Weights of a small mixture-of-experts language model, trained from scratch on English Wikipedia.
Experts: 10 experts in each of 15 layers, 1 pick a token, a sigmoid router.
Below are experts of layer 5 (counted from 0) of a mixture-of-experts language model. Rows are named router (the router's row for the expert), gate (a neuron's input weights, with its number), up (a neuron's input weights, with its number), down (a neuron's output weights, with its number) and show model dimensions 0-255. Each number is 128 + 24 x the weight over its row's rms, rounded and kept within 0 to 255.
After each expert's rows: "raises" lists some tokens whose logits its average output raises strongly, later layers aside. This comes from a sample of Wikipedia text that the model never trained on.

# expert 7
router [138 170 108 146 132 119 113 141 135 141 130 125 104 104  99 101 138 157 152 108 131 105 146 134 144 129 121 166 153 108 171  88 133 118 129 122 153 100 125 129 133 145 158 124 129 126 108 171 130 128 139 113 127 114 125 122 138 142 142 132  94  99 110 145 143 133 152  79 140 129 153 138 115 102  75  89  75 115 146 171 127 146 171 141  97 130 117 123 150 156 130 140 150 126 125 152 159 132 138 122 136 147 130 114  99 104  99 102 152 125 134 106 130 128 112 116  96 122 119  97 135 155 143 127 124  95 141 107 142 165 175  98  87 106 123 159 109 158 161 146 100 144 131 149 115 105  98 135 127  69 152 138 142  99 100  75 174 101 135 151 156 129 117 101 126 138 124  92 112 126 115 124 142 122 155 160 133  89 136 161 104 155 121  89 157 167 100 187 130 116 117 145 102 137 137  73 110  98 120 139  91 144 168 122 162 140  82 105 160 105 133 144  98 113 120 148 151 103 100 115  69 119 132 141  60 118 102 133 203 114 102 122 117 137 117 121 139 127 138 129 139 120 176 202 121 137 169 139 140 109 132  93 133 144 168 145]
gate0 [118 141 128 137 186 112 152 143 118  99  75 142  91 136 128 166  88 136 147 129 164 132 182 119 102 126 152 137 115 111 154 159 175 117 142 132 106 123 112 138 149 168 156 132 129 166 142 121  92 133  94 114 184 109 134 122  66  91 114 161 111 131 126 151 146 151 125 175 103 123 120 157  96 120 126 148 132 156 138 154 113 118 147 138 124 108 110 121 149 138 124 150 113 118 130 122 148 129 145 127 108 146 183 150 120 116 142 123 144 123 117 178 116  95 143 136 114 180 117 130 151 111 123 123  88 118 109 125 105 197  83 125 156 100 101 102 125 124  84 119 169  78 121 139 121 108 157 104 127 182 138  73 130 142 171 120 106 139 112 107 117 156 153 135  97 119  74 145 158  75 158 117 119 122  84 155 130 137 120 124 118 127  99 130 162 156 135 122 115 128 173 162 139 127  83 159 130 153 111 106 134  99 133 154 142 147 146 145 143 109 137 123 143 154 149 165 105  86 143 154 163  63 143 101 128 122 116 134 107 116 115  94 128 111 159 118 133 107 157 128 140 128 112 134 103 132 159 146 109 128 145 146 118 154 100 117]
up0 [115 155  84 175 122 116 137 104  99 130 121 139 131 144  70 138 169 135 139 156 114 159 147 128 146 134 117 156 115 179 133 132 126 122 142 144 133 103  79 141  95  89 167 105 136 157 118 149 170 163 167  89 117 110 110 154 136 144 147 178 155 117 134 154 145 145 127 104 125 121 118 106 152 126  93 124 115  58 138  99 148 150 118 111 119 125 135 150 170 165 105 138 154 139 130 110 111 124 145 118 113 141  85  87 109 150  52 102 173 101 131 127 151 159 100 166 113 134 100  98 133 100 107 150 136  99 122 135  82 137 143 107 128 115 129 155 124 120 115 108 140 132 135 145 124 113 101 164 102  88 160 131 156 111 152 147 131 103 134 107 168 113 105 115 127 110 109 151 119 109 127 145 163 155 140 138 127 130 109 102 116 160 146 112 116 142 128 171 152 138 161 109 104 121 122 111 101 105 147 175 143 129 133 143 118 118 106 146 147 134 105 133  89 149 114 137 136 166  88 153 130 106 128 123 140 126 101 140 132 141 144 111 105 118 190 123 132 153 134 121 123 112 158 123 152 181 102 101 168  89 162 107 218 134 134 119]
down0 [ 78  91 129 139 144 138 140  86  94 134 126 112 121 179 108 121 174 121 133 188 127 118 129 170 116 135  57 133  96 149  78 132 103 135 147 110 153 139 100 116  80  92 123 123 162 151  97  90 119 128 139 123  84 142 150 108 165 149 147 159 116 144 131 151 142 146 104  96 142  96 163 100 131 155  96 132 143 144 143  96 150 143 100 107 172 154  95 118 152 107 113 105 159 130 124 142 134 108 106 137 142 137 124 113 123 104  62  92 138 110 180 109 158 154 126 120 123 149 127 142 109 148 116 113 121 118  93 153 121  96 118  77 139 141  79 160 128 106 118 138 114 144 113 121 129 115 106 138 103 110 128 132 150 124 136 132 175 120  84 112 193  97 132 143  97 136 121 131 141 118  94 143 103 158 117 160 112 112 178 110 120 153 128  97 126  99 136 167 117 129 149 131  79 163 126  83  88 137 117 144 129 124 130 128 128 145 140 103 144  92 142 127 103 125 103 167 121 148 128  96 116 118 114 142 145 150 127 104 123 144 129 108 125 182 154 132 111 165 136  96 127 114 141 124 112 167 100 155 174 105 167 111 136 115 137 122]
raises: "ut", "at", "A", "im", "ow", "ur"

# expert 8
router [ 77 139 114 100 185 143  89 142 158 107 120 137 133 107 119 138 137 101 117 128 151 138 126 128 133 157 117 119 156 134 177 110 164 137 107 186  76 110 130 142 142 149 142 102 128 125 160  91  53 134 118  89 140 148 131  75 147 108 116 149 117 171 101 176 139 114 134 114 113 114  89 115 114  92 130 137 144 112 148 153 113 125 146 117  99 143 177 103 174 124 127 140 141  74  99 131 156 124 131 139 103 115 135  67 114 128 120 131 117  89 113 125 114 127 107 118  91 121 136  88  91 163 152 144 148 134 151 120 162 151 130 101 166 134 114 122 122 119 149 161  80 117  85 120 152 137 142 101 136 102 174 164 131 139 130 116 133 154 113 120 163 144 132 114 115 135 112 121 162 115 134 149  89 117 145 158 118  69 109 152 103 141 142 140 110 107 132 159 148 188 114  86 106 152 158 118 161 157 150 133  78  94 156 137 129 118 126 109 153 108 124 131  66 133  84 153 146 118 125 144 136 135 147 118 119 164 123 147 153 124 126 115 113 142 141 134 154 145 120 137 129 146 150 142 123 137  85 110  96  87 104 109 114 109 120 104]
gate0 [135 149 166 124 101 106 122  95 109 156  74 126 118 177 119 124 143 110 153 142 153 171  98 129 136 132  96 117 151 106 145 159 138 128 142 119 172 120 140 132 144 145 142 146 164 107 110 161  95 118 148 116 150 137 168 104 143 119 132  93 124 115 143 111  53 146 102 185 116 124 113 123 147 146 101 155 141 111 149 109  98  88 114 142 121 131 139 140  96 100 191 156 131 151 109 176 142  69 143  93 139 169  88 131  98 121 118 112 148 177 139 145 152 118 117 142 147 120 142 118 137 100 150 142 126 138 116 106 139 142  99 114 106 118 153 129 109 139 139  86  92 151 113 175 149 186  86 133 101 116 115 154 149  68 117  85 139 143 112 127 119 124 106 141 129 129 114 141 112 137 134 151 124 134 115 149  87 124 175 133 106 124 106 168 110 138 110 160 150 137 117 121 158 110 123 150 126  90 121 167 116 125 126 104 119 104  75 122 113 136 121 128 111 108 121 110 118 119 157 131 158 172 172  98 166 127 114  91  95 158  93 145  80 135 131 124 140 127 112 125 150 170 171 106  98 146 152 137 132 117 139 168 136 125 114 165]
up0 [103 149 169 145 134 161 137 124 156 140 158 169 129 113 119  73 110 113 125 151  90  87  74 119 151 120 124  91 153 126  67 123  99 113  96 147 112 125 148 126 150 135 126  87 157 105 111 103 149  91 140 123 153 153 141 153 173 107 144 128 111 113 187 135 146 138 130 141 168 122  98 152 120 109 142 124 155 160 151 104 128 128 163 116 141 120  97 112 135 101 100 119 126 167 167 110 143 117 200 128 125 161 112 119 124 116 115 130 119 128 132 142 162 117 159 132 147 121 113 108 120 115 163 124 139 131  97 121 125 135 133 141  93 148 137 158 153 162 109 109 141 194 126 134 145 164 119 117  78  99 142 165 125  99 137 124 104 146 136 133  70  90 124 108  89 150 147 150 107 120 151 139 118 141 109 112 113 115 153 166 112 138 112 113 109 129 158 128 165 114 156 118 150  85 147 173 120 100 141 122 122 124 133  58 141 131 113 140 109 126 151 131 118 100  94 147 134 160 110  98 181 169 116 137 155 118 131 105 108 108 106 137 129 116 170 110 128  99 173 138 108 163 142 129  95 166 123 119 102 156 116 163  92 148 149 163]
down0 [109 148 103 163  69 157 163 128 110 100 110 110 130 126 154  92 148 146 165 129 127 140  85 164 119 148 184 156 136 109 112 163  88 148 172 104 148 122 108 134 126 116  91 129 124 144 105 109 134 165 136 154  69 160 115 135 119 123 129 140 100 119 119 126 137 106 120 115 143  89 149 118  84 164 104  94  77 123 136 145 139 159 162 133 116 129 142 171 136 167 131 144 154 127 132 136 124 149 125 118 113 154 178 189 106 144 151 146 117 154 129 143 103 114  92  80 126 172 142 143 137 111 130 101 125 139 136  86 127 159 154 145 133 136 176 134 117 132 160  96 151 124 112 104 129  81 100 136 141 139 128 136  98 175 130 148 142 125 109 117 129 141 133 119 128  96 152 128 105  85 114 136 146 105  77 130 142 106 103 106 102 105 120 124 129 150 145 117 128 103 119  77 140 120 109  98 119 121 152 126 137 134 103 124 124 171  59 140 124 122  95 154  92 138 112  89 121 112 105 118 157 147 117 136 119 120  94  84 138 114 108 182 127 114 134 115 135 141 154  82 174 146 157 104 154  63 161 110 136 108 141 133 119 129 155 119]
raises: "-", " or", "am"

# expert 0
router [138 138 126 107 135 119  76 141 118  62 112 134 109  93 146  97 115 149 118 128 126 108 122 113  98 119  84 125 100 106 126 114 131 126 138 152 109 152 126 151 102 132  91 109 159 143  94 146 132 140 138 141 123 135 138 127  96 161 122 116 148 108 132 135 103 126 132  67 105 132 180 111 128  85 122 125 112  87 159 134 149 102 117 140 147  84 132  98 157 133 110 119 123 146 182 163 174 105 109  88  38 115 126 124 135 130 119 131 148 143 106  96 103 139 133 144 101 121 167 160 101 120 149 132 144  99 156 130 140 112 126 159 131 118 111 127 102 167 136 138 150 115  88 142  89  89 111  91 136 128 132 151  99 117  99  92 147  89  76 170 106 101 115 113  97 127 128 118 154 148 167 138 127 119 139 152 151 111 123 148  88 180  97 120 118 149 113  92 157 160 142  85 104 193 123 142 131 157 126 124 133 143 129 148 152 102 122 122 106 132 146 152 126 106 101 157 139 110 113 120 117 137 152 120 105 119 106 103 135  98 101 156 124 125 109  98 147 131 171 144 142 139  97 134  94 163 129 128 133 108  98 128  96 208 148 123]
gate0 [142 139  67 104 126 104 112 154 150 127 127 140 149 140 126 106  93 165 120 124 107 118 125 117 127 116 130 131 121 142 143 161 115 138 108 131 116 156 110  94 126 134 130 140 116 126 120  95 151 136 108 136  89 154 105  87 100 113 114 111 131 150 129  95 164 143 108 142 144 153 185 125 112  89 129 116 151 102 144 157 139 106 146 117  92  71 130  70 121 139 137 151 121 116 137 134 116 128 116 141 143 134 113  99 163 113 110 139 110 150 127 203 157 114 113 126 125 148 106 104 104 181 133 107 145 137 128  91  96 122 168 163 152 184  88 145 146 131 117 148  85 130 109 128  92  95 129 161 122  91 114 111 129 103  91 134 144 158  87 140 129 149 175  87 118 113 149  96 141 109 169 142 135 119  73 123 163 140 133 138 116 164 152 103 114 109 103 118 104 114 167 144  74 154 122  98 136 135 137 156 118 112 136 160 164  93 101 134 109 131 201 108 124 155 134 154 128 150 100 120 164 116 135 111  96 146 118 144 134  88 103 108 119 124 133 131 167 172 101 140 148  99 128 191 146 102 131 152  84 108 111 123 128 132 141 106]
up0 [118 165  98 141 144 132 194 140 131 134 126 153 133  98 145 100 152 103 168  98 171  93 121 120 152 146 105 140 120 161  76 153 132 152 140 120 168 117 131 115 138 167 131 114 145 148 166 124 137 117 148 124 122 139 153 143 140 123 105 123 102 130 131 120 124 154 134 101 139  95 113 146 125 121 130 168 142 126 135 146 132  42  93 154 113 130 116 160 126 108 140  97 125  76 151 156 164 129 166 153 142 160 158 105  98 127 150 143 120 124 140 165  94 170 159 106 100 146 104 151 114 138  97 144 163 121 117 159 151 108 152 108 119  82 132 161 113 140 146 108 183 149 122 117 141 133 142 135 158 131 147 101 150 116 110 129 154  96 109 136 134 182 141 137 159 117 101 124 153 106  80 151 153 158 145  93 123 145  71 112 117  90  88 141 125 108 154 158 148 116 127 123 129 107 122 116 154 149 143 157 131 127 149 150 132 132 171 109 134 116  75 140 153 113 137 131 116 101 176 114 144 102 108 156 111 139  84 124  86 150 116 182 144 170 147 161  92 103  79 129 126 137 113  94 148 125 117 126 120 106  87  99 114 118 121 146]
down0 [121 157 110  93 121 171 135 110 151 157 136 145 111 110 140 154 131 135  82  89  80 153 131  99 109 142 140 151  80 128 101 106 151 154 122 134 136 124 121  90 132 134 110  94 114 151 143 139  66 114 108 117 134 116 147 170  88 115  86 168 130 164 134 131  87 130 139  86 122  80 109 123  91 163 159 121 130  91 131 131 131 105  87 132 162 108 117  87  80 119 145 129 108  88 155 134 116 131 133 130 112 129  86 135 122  90 123 147 105 112 123 153 106 119 172 141  84 133 110 143 126 129 124 130 129 117  94 112 122 115 144 118 101 149 122 155 133 150  77 115 120  93 108 182  94 105 147 120 168 104 130 104 129 104 105 176  99  81 160 113 141 158 128 141 112 131 144 102 173 144 120 161 152 135 132 104 162 134 123 144  94 142 147 115 146 158 139  91 119 156 128 151 142 143 164 141  91 159 113 159 104  94 118 136 163  95 106 126 116 119 125 136 158 124 140  96  74 172 120 107 135 158 127 117 146 148  88  96  97 136 146 126 115 101 115 167 139 106 134 128 150 103 111 113 166 104 187 110 127 104 114 144 116 135 123 101]
raises: "or", " (", "ul", "an"

# expert 3
router [145 182 132 117 116 113 135 168 125 127 152 142 130 134 115 136 106 125 105 143 115 146 182 159 131 134 134 157 104 113 112  99 119 153 128 165 144 137 108 141 148 148  92 134 149 133 139 133 137 127 127 106 152  68 100 136 143 142 155 106  98 168 117 155 118 130 128 138 116 156  84 150 128 100 100 115 106 124 160 193 121 104 202 159 125 138 119 168 131 157 133 153 129 135  76 138 165 134 119  99 125  83 123 125 115 110  75 105 138  99 134 143 156 136 156  88 124 140 125 156 112 119 147 157 128  99 141  73 112 134 191 157 139 129 129 140  88 126 119 169  76 139 104 151 145 143 115 135 146 116 170 151 136 121  93 101 127 122  69 135 139  97 118  96 131 122 128 108 134 146 126 138 126 141 187 149 141 132 134 152 133 136 146 112 169 126  92 194 150 127 123 131  95 140 121 106  87 154 108 152 104 112 138 135 141 146 131 106 157 135 164 168 142 108 121 141 119 118  94 151  91 128 111 121 119 146 114 115 152 152 122 121 144  80 123 153 103 128 120  88 144 102 139 184 137 145 123 141 163 132 133  98 136 144 195 123]
gate0 [160  90 153 118 105 128  74 150 134 114  95 146 119 134 140 107  75 149 107 131 153  77 139 136 135 142 100 100  89 116 178 158 104 142 157 116 128 105 115 177 131 135 104 126 150 121  92 109 162  99  99  78 153 123  86 142 121 131  93 102 162 125 142 158 122 160 127 112 155 103 102 111 158 131 118  94 125 175 131 128 111 150 103 149  94 196  97 121 124 113 159  83 120 123 118 114 123 128 133 135 108 159 145 123 145 150  72 170 108 171 118 131 129 137 132 146 100 140 144 125  94 139 155 157 130 122 154 133 134  88 159 116 123 121 127 131 103 156 134 135  78  80 113 138 132 100 139  96 131 124 107 136 146 142 142 141 118 142 113 150 127 129 108 148 100  82 170 152 150 104 137 124 134 179 125 129  95  90 127 140 103 116 164 138 180 124 126 127  91 124 147 141 132 164 130 194 118 172 125 143 107 118 159 107  95 149 100 145 112 131 153 140 125 121 144 104 135  81 133 163 126 159 156 163 129 162  86 126 121 135 121 114 129 133 142  74 112 117 153  94 142 125 113  79 137 111 101 141 109 138  99 118 146 149 135 108]
up0 [141 137 146 148 143 188 111 158 129 152 162 129 142 143 130 125 139 134 113 200 153  43 131  83 137 165 179 117 130 143 118 156 144 121 124  82 125 124 161 130 117 133 108 140 140 152 102 107 155 106 115 137 104 127 120 111 105  88 119 128 127 110 129 154 150 101 114 124 151  94 101 136 158 103 128 118 175  98  85 132 158 144 118 141 107 130 129 116 135 157 154 105 163  98 140  95 103 134 109 147 103 147 167 166 140 168 110  80  75 166 113 135 118  90 102  91  94  90 108 126 104 170 120  71 130 142 120 108 105 115 136 118 155 128 126 148 125 118 131 139 145 143 140 144 121 102 155 149 167 103 131 166 129 115 108 131 106 150 134 169 150 103 166 147 118 114 166 143 115 158 141 100 112 160 140 130 129 141 112 161 120 167 122 125 119 121 115 129 110 163 133 136 136 142 135 135 118 174 151 158  80 171 155 133 129 166 109 146  86 115 135 131 137 161 133 108 101  97 115 160 170 153 146 151 161 157  98 127 127 119  93 114 171 154 188 102 145 122 158 134 110 124 133 113 126 141 121 113 138 114 120 159 121 151 141 151]
down0 [ 61 125 100 155 143 158 122 155 155 138 110 161 112 105 131 111 116 150 111 122 134 125 154 149 100 135 136 104  96 134 137 193 108 161  64 139 129 174 128 138 150 118  86 155 153  80 120  94 149 123 136 148 135 153 105 132 101  93 120 142 123 101 127 151 115 182 120 123 133 127 146 101 110 131 129  77 113 114 104 110 151  98 132 133 123 119 153 115 111 128 100 103 170  97 147 146 149 140 127 136 102 200 103 158 110 125 159 144 107 161 104 144 155 103 105 156 105 144 172 110 127 138 152 162 179 119 133 115  96 101 111 120 142 171 130 159 168 120 133 109  87 120 118 113 118 157 113 130 108 114 119 151 115 112 166 144  81 120 183 112 158 139  79 146 132 132 138 166  98 118 124 124 144 123 151 133 125 131  95 146 178 135 133  89 144 174  99  73 116  89 134 146 131 135 126 158 110 141 114 122  90 129 158 100  95 148 133 139 134 148 161 155 132 104  98 113  94 114 156  84 125 145 110 127 128 135 136 102 138 142 163 122 128 118 120 126 166 112 148 137 114 124 135 106 114  86 134 148 131 175 113 145 139 169 129 143]
raises: "or", "is", "i", "os", "-", "if"

# expert 9
router [101 131 100 115 116 179 153  92 126 112  84 122 137 151 110 115 106 154 175 119 162 164 114 156 162 138 127 155 165 103 136  95 124 140 112 118 156 123 112 133 146 167 152 102 135 108 119 125 143 126 102 146 149 132  80 143 116 129 132 146 103 129  92 139 128 112 170 118  96 140 152 165 140  70  97  88 138 144 131 134 120 122 158 130  40 147 131 121 136 160 102 138 160  98 130 141 123 108 118 127 137 149 118 106 124  88 110 137 153 110 136 129 109 116 132 151 111 157 121 150  94  98 131 157 106  95 137 101 133 166 135 130 148 113 132 184 119 145 127 131 127 122  81 148 101 148 149 146 125  70 152 151 140 109 156 107 129 106 136 148 147 162 165  89 136 113 138 113 103  91 153 127 154  89 163 136 124 106 125 153 103 120 137 138 117 158 164 146 127 126 139 141 142 176 139 159 123 109 106 121  94 171 119 120 146 108  91 138 165  69 126 122 131 112 105 136 120  79 113  86  82 139 109 133 103  98 133 139 145 156  80 130 109 109  95 110 137 116 149  94 152 133 129 125  60 146 100 104 110 134 157 104  81 139 148 121]
gate0 [108 125 129  92 136 125 142 132 181 115 126 161 142 134 185 114 129 161 150 132 141 145 135 171  89 105 119 142 104 107  91 126 146 114 151 113 149 106 117 121  65 133 191 123  93 136 149 123 129 133 164  97 182 169 124 144 106 125 101 112 106 134 144 113 107 150 136  94  83 136 141 180 105 134 120 157 151 180 140 117 126 110  69 132 140 143 130 120 114 142 117 114 165 122 141 154 146 112 128 133 136 119  92 141 166 138 124  79 118 144 113 139  67  98 146 111 150 123  95 151  96 162 112 122 134 172 120 125 115 114  73 139 114 105 136  77 127 110 124 134 107 107 157 145 129 149 158 104  81 154 102 124 178 167 142 104 188 130 108 152  99 105 163 136 142 146 118 135 144 149 135 134 166 164  97 168 130 132 130 129  88 156  77 137 108 124 117 115 149 141 127 151 111 145 178 155 177 146 117 115 103 110  98 142 122 135 170  85 112 109 117 170 129 133 101 140 146  95 141 125 141 135 147 134 117  98 146 129 110 144 124 124 126 135 142 111 146 158  96 137 128 121 141  86 135  88 105 123 134 115 132 108 116 155 130 139]
up0 [133 135 100 106 144  86 103  93 129 125 131 159 181 120 154 112 124 148 161 115 130 127 166 165  85 100  83 152 155 113 129 102 155  78 141 139 124 103 148 129 100  98 135 110 102 141 144 131 116 151 139 107 147 143 148  69  81 100 102 121  97 111 135 102 133 182 139 109 122 147 120 121 108 151 159 154 154 143 146 113 143  81  77 127 154 130 168 116 184 155 132 136 123 155 105 133 142 112 112 143 137 132 125 133 186 133 160 102 104 128  91 146 136 114 141 158 121 124 102 165 100 134 144  93 116 194 116 123 115 121 100 125 156 100 129 104 105  63 112 146 105 151 133 103 184 138 132 153 148 130 120 119 123 160 108 109 141 156 118 138 115 103 138 133 147 126 107  99 101 117 148 160 132 133 123 150 136 127 124 110  83 125 139 110 121 127  68 115 111 124 118 162 132 159 164 145  99 130 129 114 132 121  90 143 104 146 151 112  90  93 104 169 102 121 101 125 163 142 115  95 139 125 146 177 127 101 140 150 138 168 120 137 148 159 164 169 151 150 125 140 140 142 137 125 131  74 123 137 153  99 113 120 118 175 156 131]
down0 [121 115 130  93 152 140 152 101 161 126 117 162 136 120  75  62 104 155  76 143 136 111 150 135 135 118 130 188  82 127 106 139 111 140 131  94 131 145 118  92  86 120  94 131  95 121 145 134 107 105 163 150 123 104  91 138 113 173 109 125  85 178 114 117 147 109 157 117  95 153 155 115  87 146 175 110  96 123 119 107 117  71 106 143 152 117 113 148 138 123 165 160 124  89 147 136 172 152 109 131 135 136 106 142 142  96 123 118 144 150 119 109 123 120 121 138 112 111 113 155  95 132 106 140 130  89 104 133 142 107 141 135 165 133  83 146 134  97 100  97 108 141 134 144 144 120  93 117 138 164 105 140 142 117 134 185 163 138 141 116 135 101 104 109 142 146 130 130 143 129 133 145 196 127 122  98 105 172 166 110 139 120 163 119 132 153 146 134 137 126 121 141 121 149 124 126 112 123 138 155 144 116 161 125 163 188 151 101 158 149 112 117 177 101 141 127 134  95  86 130  94 137 115 115 153 141 110 145 100 103 133 125 112 125  85  99 110 144 139 118 140  99 133 141 126 218 140 160 150 130 148 115 146 126  94 115]
raises: "The", "===", "====", "M", "In", "-"

# expert 2
router [132 156 115 146 147 103 104 198 134 129 133 105 108 112  64 130 113 142 154 124 128 131 145  84 115 112 131 150 101 139 126 103 129 152 146  96 131 115 116 146 123 146 116 110 148 156 153 159  99 139 142 110 132 117 105 137 122 102 116  91 119 118 135 150 124 125 124 140 106 111 133 113 159 110 136 140 135 137 175 169  74  95 152 142 137 117 141 135 126  98 104 144 130 173 116  94 155 146 124 110 142 122 143 113  58 112 101  69 174 127 129 167  76 108 132 147 120 100 131 147 120 110 131 112 175 168 142 103 123 131 150 120 128 123  96 129 131 108 100  98 145 210 141 118 121 141 110  99 157  71 125 162 161 125 109 130 136 146 138 149 115 144  86 104 156 149 117  77 120 144 180 155 125 137 162 161 161 124 112 113 128 171 117 141 124 139 194  99 139 142 126 157 106 143 153 127 123 132 116  90 102 152 148 126 119 137 151 124 162 131  98 158 141  95 112 149  87 114 130 100 110 130  78 124 116 173  97 108 158 125 126  85 101 161 161 163 140 142 158 126 128 130 105 129 131 141 134 130 116 101 141 131 104 154 168 115]
gate0 [111 104 105 128 132  98  79 141 108 110 125  94 120 117 134 144 135 112 158  97 119 119  76 150 107 161 132 176 123 135 132 129 120 148 152 106 148 100  93  80 125 139  97 119 176 122 118  99 137 137 163 117  52 116  99 132 135  99 122 130 179 126 122 107 132 125 106 118 154 103 126 163 150  89 121 158 138 134 144 108  84 123 128  88 162 117 130 124 120 151 128 124 122 117 171 127 165 121 161  56 140 112 140 137 101 113 118 121 164 123 145 151 173  66 140 110 119 131  89 150 109 105 113 144 117 137 161 148 147 119 137 144 157  93 132 151  92 104 128  91 126 148  90 118  94  89 123 114 105 102 134 109 114 159 155 184 144  80 119 105 145 155 106 121 144 117 125 127 123 168 145 114  87 106 125 123 107 104 141 116  87 101 109 123 127 166 158 126 142 143 170  84 119 167 147 132 135 144 139 129 160 109 148 146 128 111 152 135 122  82 107 134  76 135 104 175 117 127 121 110 138 110 106  97 118 139 142 129 143 145  82 164 116 143 161 145 150 149 115 141 142  92 112 100 148 151 111 167 102 132 172 146 113 114 117 118]
up0 [137 111 125 145 114 129  92 187 139 122 146 152 120 124 123  80 108 125 136 155  75 120 128 161 134 108 150 117 153 151 136  88 137 118 118 136 156 145 106 108 103  90  96 131 147 109 109 205 121 150 137 110  86 118 115 178 102  79 129 121 140 184 121 130 131 125 134 172 178 137 111 154 147 130 131 122 108 121 102 127 142 170 121  85 140 109 116 123 173 170 118 133 116 142 138 140 134 149 130 127 106 159 141 110 126  99 140  95 158 153 124 117 109  93 140  92  96 162  80 164 128 127 135 128 118 119 157 143 156 131 130 110 105 118 121 148 131 126  73 154 127  88 119 159 129 102 108 159 147 124 112 158 139 144 171 132 111 152 108 114 161  93 106 132 135 136 112 126 182 134 126 157 135 153 123  99 141  76  97 124 116 133 147 176 122 156 118 129 121 108 156 112 125 140 154 136 107 132 100 118 143 151  83 128 121 166 163 137 107 102 135 143 128 127  99 121 138 123 102 113 126 105 123  98 100 179  93 100 146 167 160 164 149 142 133  96 157 104  78 133 171 158 150 108 158 136 167 140 123 125 124 183  99 158 150 126]
down0 [153 115 101 122  98 120 104 140 137 101 152  78 140 126 153 101 125 121 135 187 100 115 107 135 123 144 143 111 138  99 159 168 146 127 145 105 137 111 118 104 116 147  97 132 109 144 139 128  93 103 133 112 120  97 110 108  94  90 101 143 119 123 133 136  91 148  85 108 133 133 126 109 124 173 128 124 111 112 177 127 129 129 114 115 134 119  95  79 125 124 132 102  97 149 137 115 122 145 142 133 140 173 146 166 193 128 119 109  97 126 139 112 105 172 169  90 117 104 126  91 126 156  55 161 148 119 126 113 109 117  98  72 196 130 129 139  98 111 117 123 131  88 126 136 138 116 143 123 118 116 143 143 131 108 135 132 101  97 113  86 119 108 133 145 149  84 132 150 144 164 168 158 168 127 117 147 148 151 132 146 155 110 152  98 111 152  91 134 105 123 123 148 108  87 133 123 155 112  92 137 139 143 177 150 107 103 151 142 112 153 148 144 100 152 130  93 118 100 113 107  82 131 148 120 129  97 103 164 137 114 133 106 128 172 130 165 118 149 182  92 123  97 114 129 148 133 177 174 150 177 139 143 125 158  94 106]
raises: "-", "'", " d", "\n"

# expert 6
router [130 154 174 109 133 133 167 100 146 121  94 129  75 142 131  87 128 112 129  64 115 150 119 117 124 127 106 115 148 112 145 139 117 108 116 121 120  63 122 139 135 140 151  88 166 106 107 177 112  87 146 167 150 123 117 112 144 160 133 117 125 148 112 145 127 125 147 148 110 128 170 127 124 158 112 129 118  75 127 140  77 141 161 132 101 151 151 129 148 142 172 153 124 137 138 143 137 188 130 149 142 135 167 134 127 106 112 120 179  89 142 161 150 123 143 141 150 167 152 123 133 109 145 157 136 127  93  76 133 133 119 165  89 113 133 109 126 136 145 128 131 123  99 113  93 162 102 141 101 114 138 143 151 130 120  96 169 131 158 121 188 167 139  71 174 120 144  93 145 148 131 132 155  81 142 135 149 118 147 147 142 145  73 129 126 168 121 127 131 160 149 155 130 142 131 135 138 109  79 104 104 138 145 113 171 125  97 121 108 127 141 123 128 154 114  84 123 142 124  64 119 108 108 108 130 108 119  87 153 130 118 112  93 122 131 120 166 112 164 135 131 133 133 139  79 144 152 140 126  75 167 127 110 159 136 124]
gate0 [ 86 117 124 106 113 110 164 149 131 114  70 134 101 160 117 123 177 142 141 128 152 153 123 125 131 168 118 112 101  83 149 168 126 138 105 140 115 144 117 106 125 118 150 101 147 119  95 170 135 103 144 122 112 125 114 153 135 133 147 115  90  82 137 152 124  94 156  77 129 123  91 111  97  76 115 120 114 114  92 102 107 129 118 141 134 133 108  57 174 124 132 157 176 156 147 141 124 142 154 158 161 113 115 104 144 133 117  42 111 135 136 146 130 117 176 114 109 139 163 139 126 117 152 114 119 125 122 109 165 115 149 140 140 168 182 115 126 145 148 133  92 168 107 130 121 133 148 128 130 158 154 118 161 131 127 143  87 144  92 158  86  94 111 138 128 119 144 157 174 131 142 162 132 147 140 130 144 159  93 142 127 121 120 127 112 174 117 131 133 128 107 107 162 128 130 154 111 114 112 136 110 110 137 116 114  97 129 179 107 119 148 101 144 147 140 137 112 148 118 131 132 100 108  87 125  78 157  92 147 101 148 129  87 123 116 120 132 124 143 156 127 113 182 141 122 146 127 198 121  94 159  94 149 136  86 120]
up0 [127  96 132 115 130 134 109 123 129 163 170 137 172  83 123 178 114 160 123 132 110  83 110  89  97  66  93 122 112 137 145  99 143 146 118 136 153 114 139 152 121 107  97 135 108 138 139 120 160 158 138 104 138 119 138 120 100  99 113 137 128 130 136 128 121 152 130 133 132 174 126 136 114 112 112 111 120 118 152 148 151 114  80 121 104 100 157 104 128 149 164 120  83 180 111  90 149 128 124 118 118 138 126 129 165 137 136 174 102 100  89 123  99 124 114 116 138 164 110 118 123  82 140 141 122 114 137 167 109 145 144 117 147 142  87 171 126 133  75 143 141  91 102 150 158 133 137 110 101 111  89 124 156 112 147 146 145 116 121 104 138 148 124 114 148 149 110 107  80  97 128  89 169 117 120 157 124 101 134 127 115 124 116 163 101 143 114 103 122 131 108 135 115 108 122 144 117 126 107 151 184 143  90 182 100 150 132  98 180 130 125 114 163 156  96 133 181 105 148 104 126 130 114 135 131 135 116 145 146 142 111 117  95  94 180 108 123 127  88 134 104 155 118 134 147  85 189 123 132 183 174 113 152  73 121 146]
down0 [118 132 138 162 160 120 126 126 129 120 100 136  92 100  98 164 151 131 113 117 110 142 154 128 117 119 137  92 130 101  83 110 152 172 145 106 126 131 121 108 142 105 181 131  67 135 138 115 109  89 145 106  65 142 168 171 125  81 102 115 134 126 203 110 150 159 144 108 159 126  84 110 140 119 117 121 137 131 143 137  77 153 132 122 108 147 134 127 151 120 123 117 125 110 139 118  85 181 104 154 155 119 115 105 105 141 162  85 143  83 146 140 142 179 109 150 100 139 122 126 127 105  82 139 137 159 184 131 158 146  74 140 131 108 112  84 109 156 114 159 103 180 121 131 102 119  66 123  93 127 114 143 168 110 119 110 129 139  94 130 137 127 114  88 106 132  99 104 140 175 134 119 109 122 140 121 118 149 153 121 151 136  86 131 139 130 122 106 143 127 117  89  86 112 139  95 127 151 112 127 132 102 118 121 116 148 138 158  80  86 126 151 152 145 111 130 152 126 135 134 116 178 134 137 111 129 114 141 113 115  88  97 147 129 152 136 136 111 107 146 148 131  79 145 100 158 119 138 147 131 130  87 121 141 126 166]
raises: " (", ".", ",", " ", "-", "/"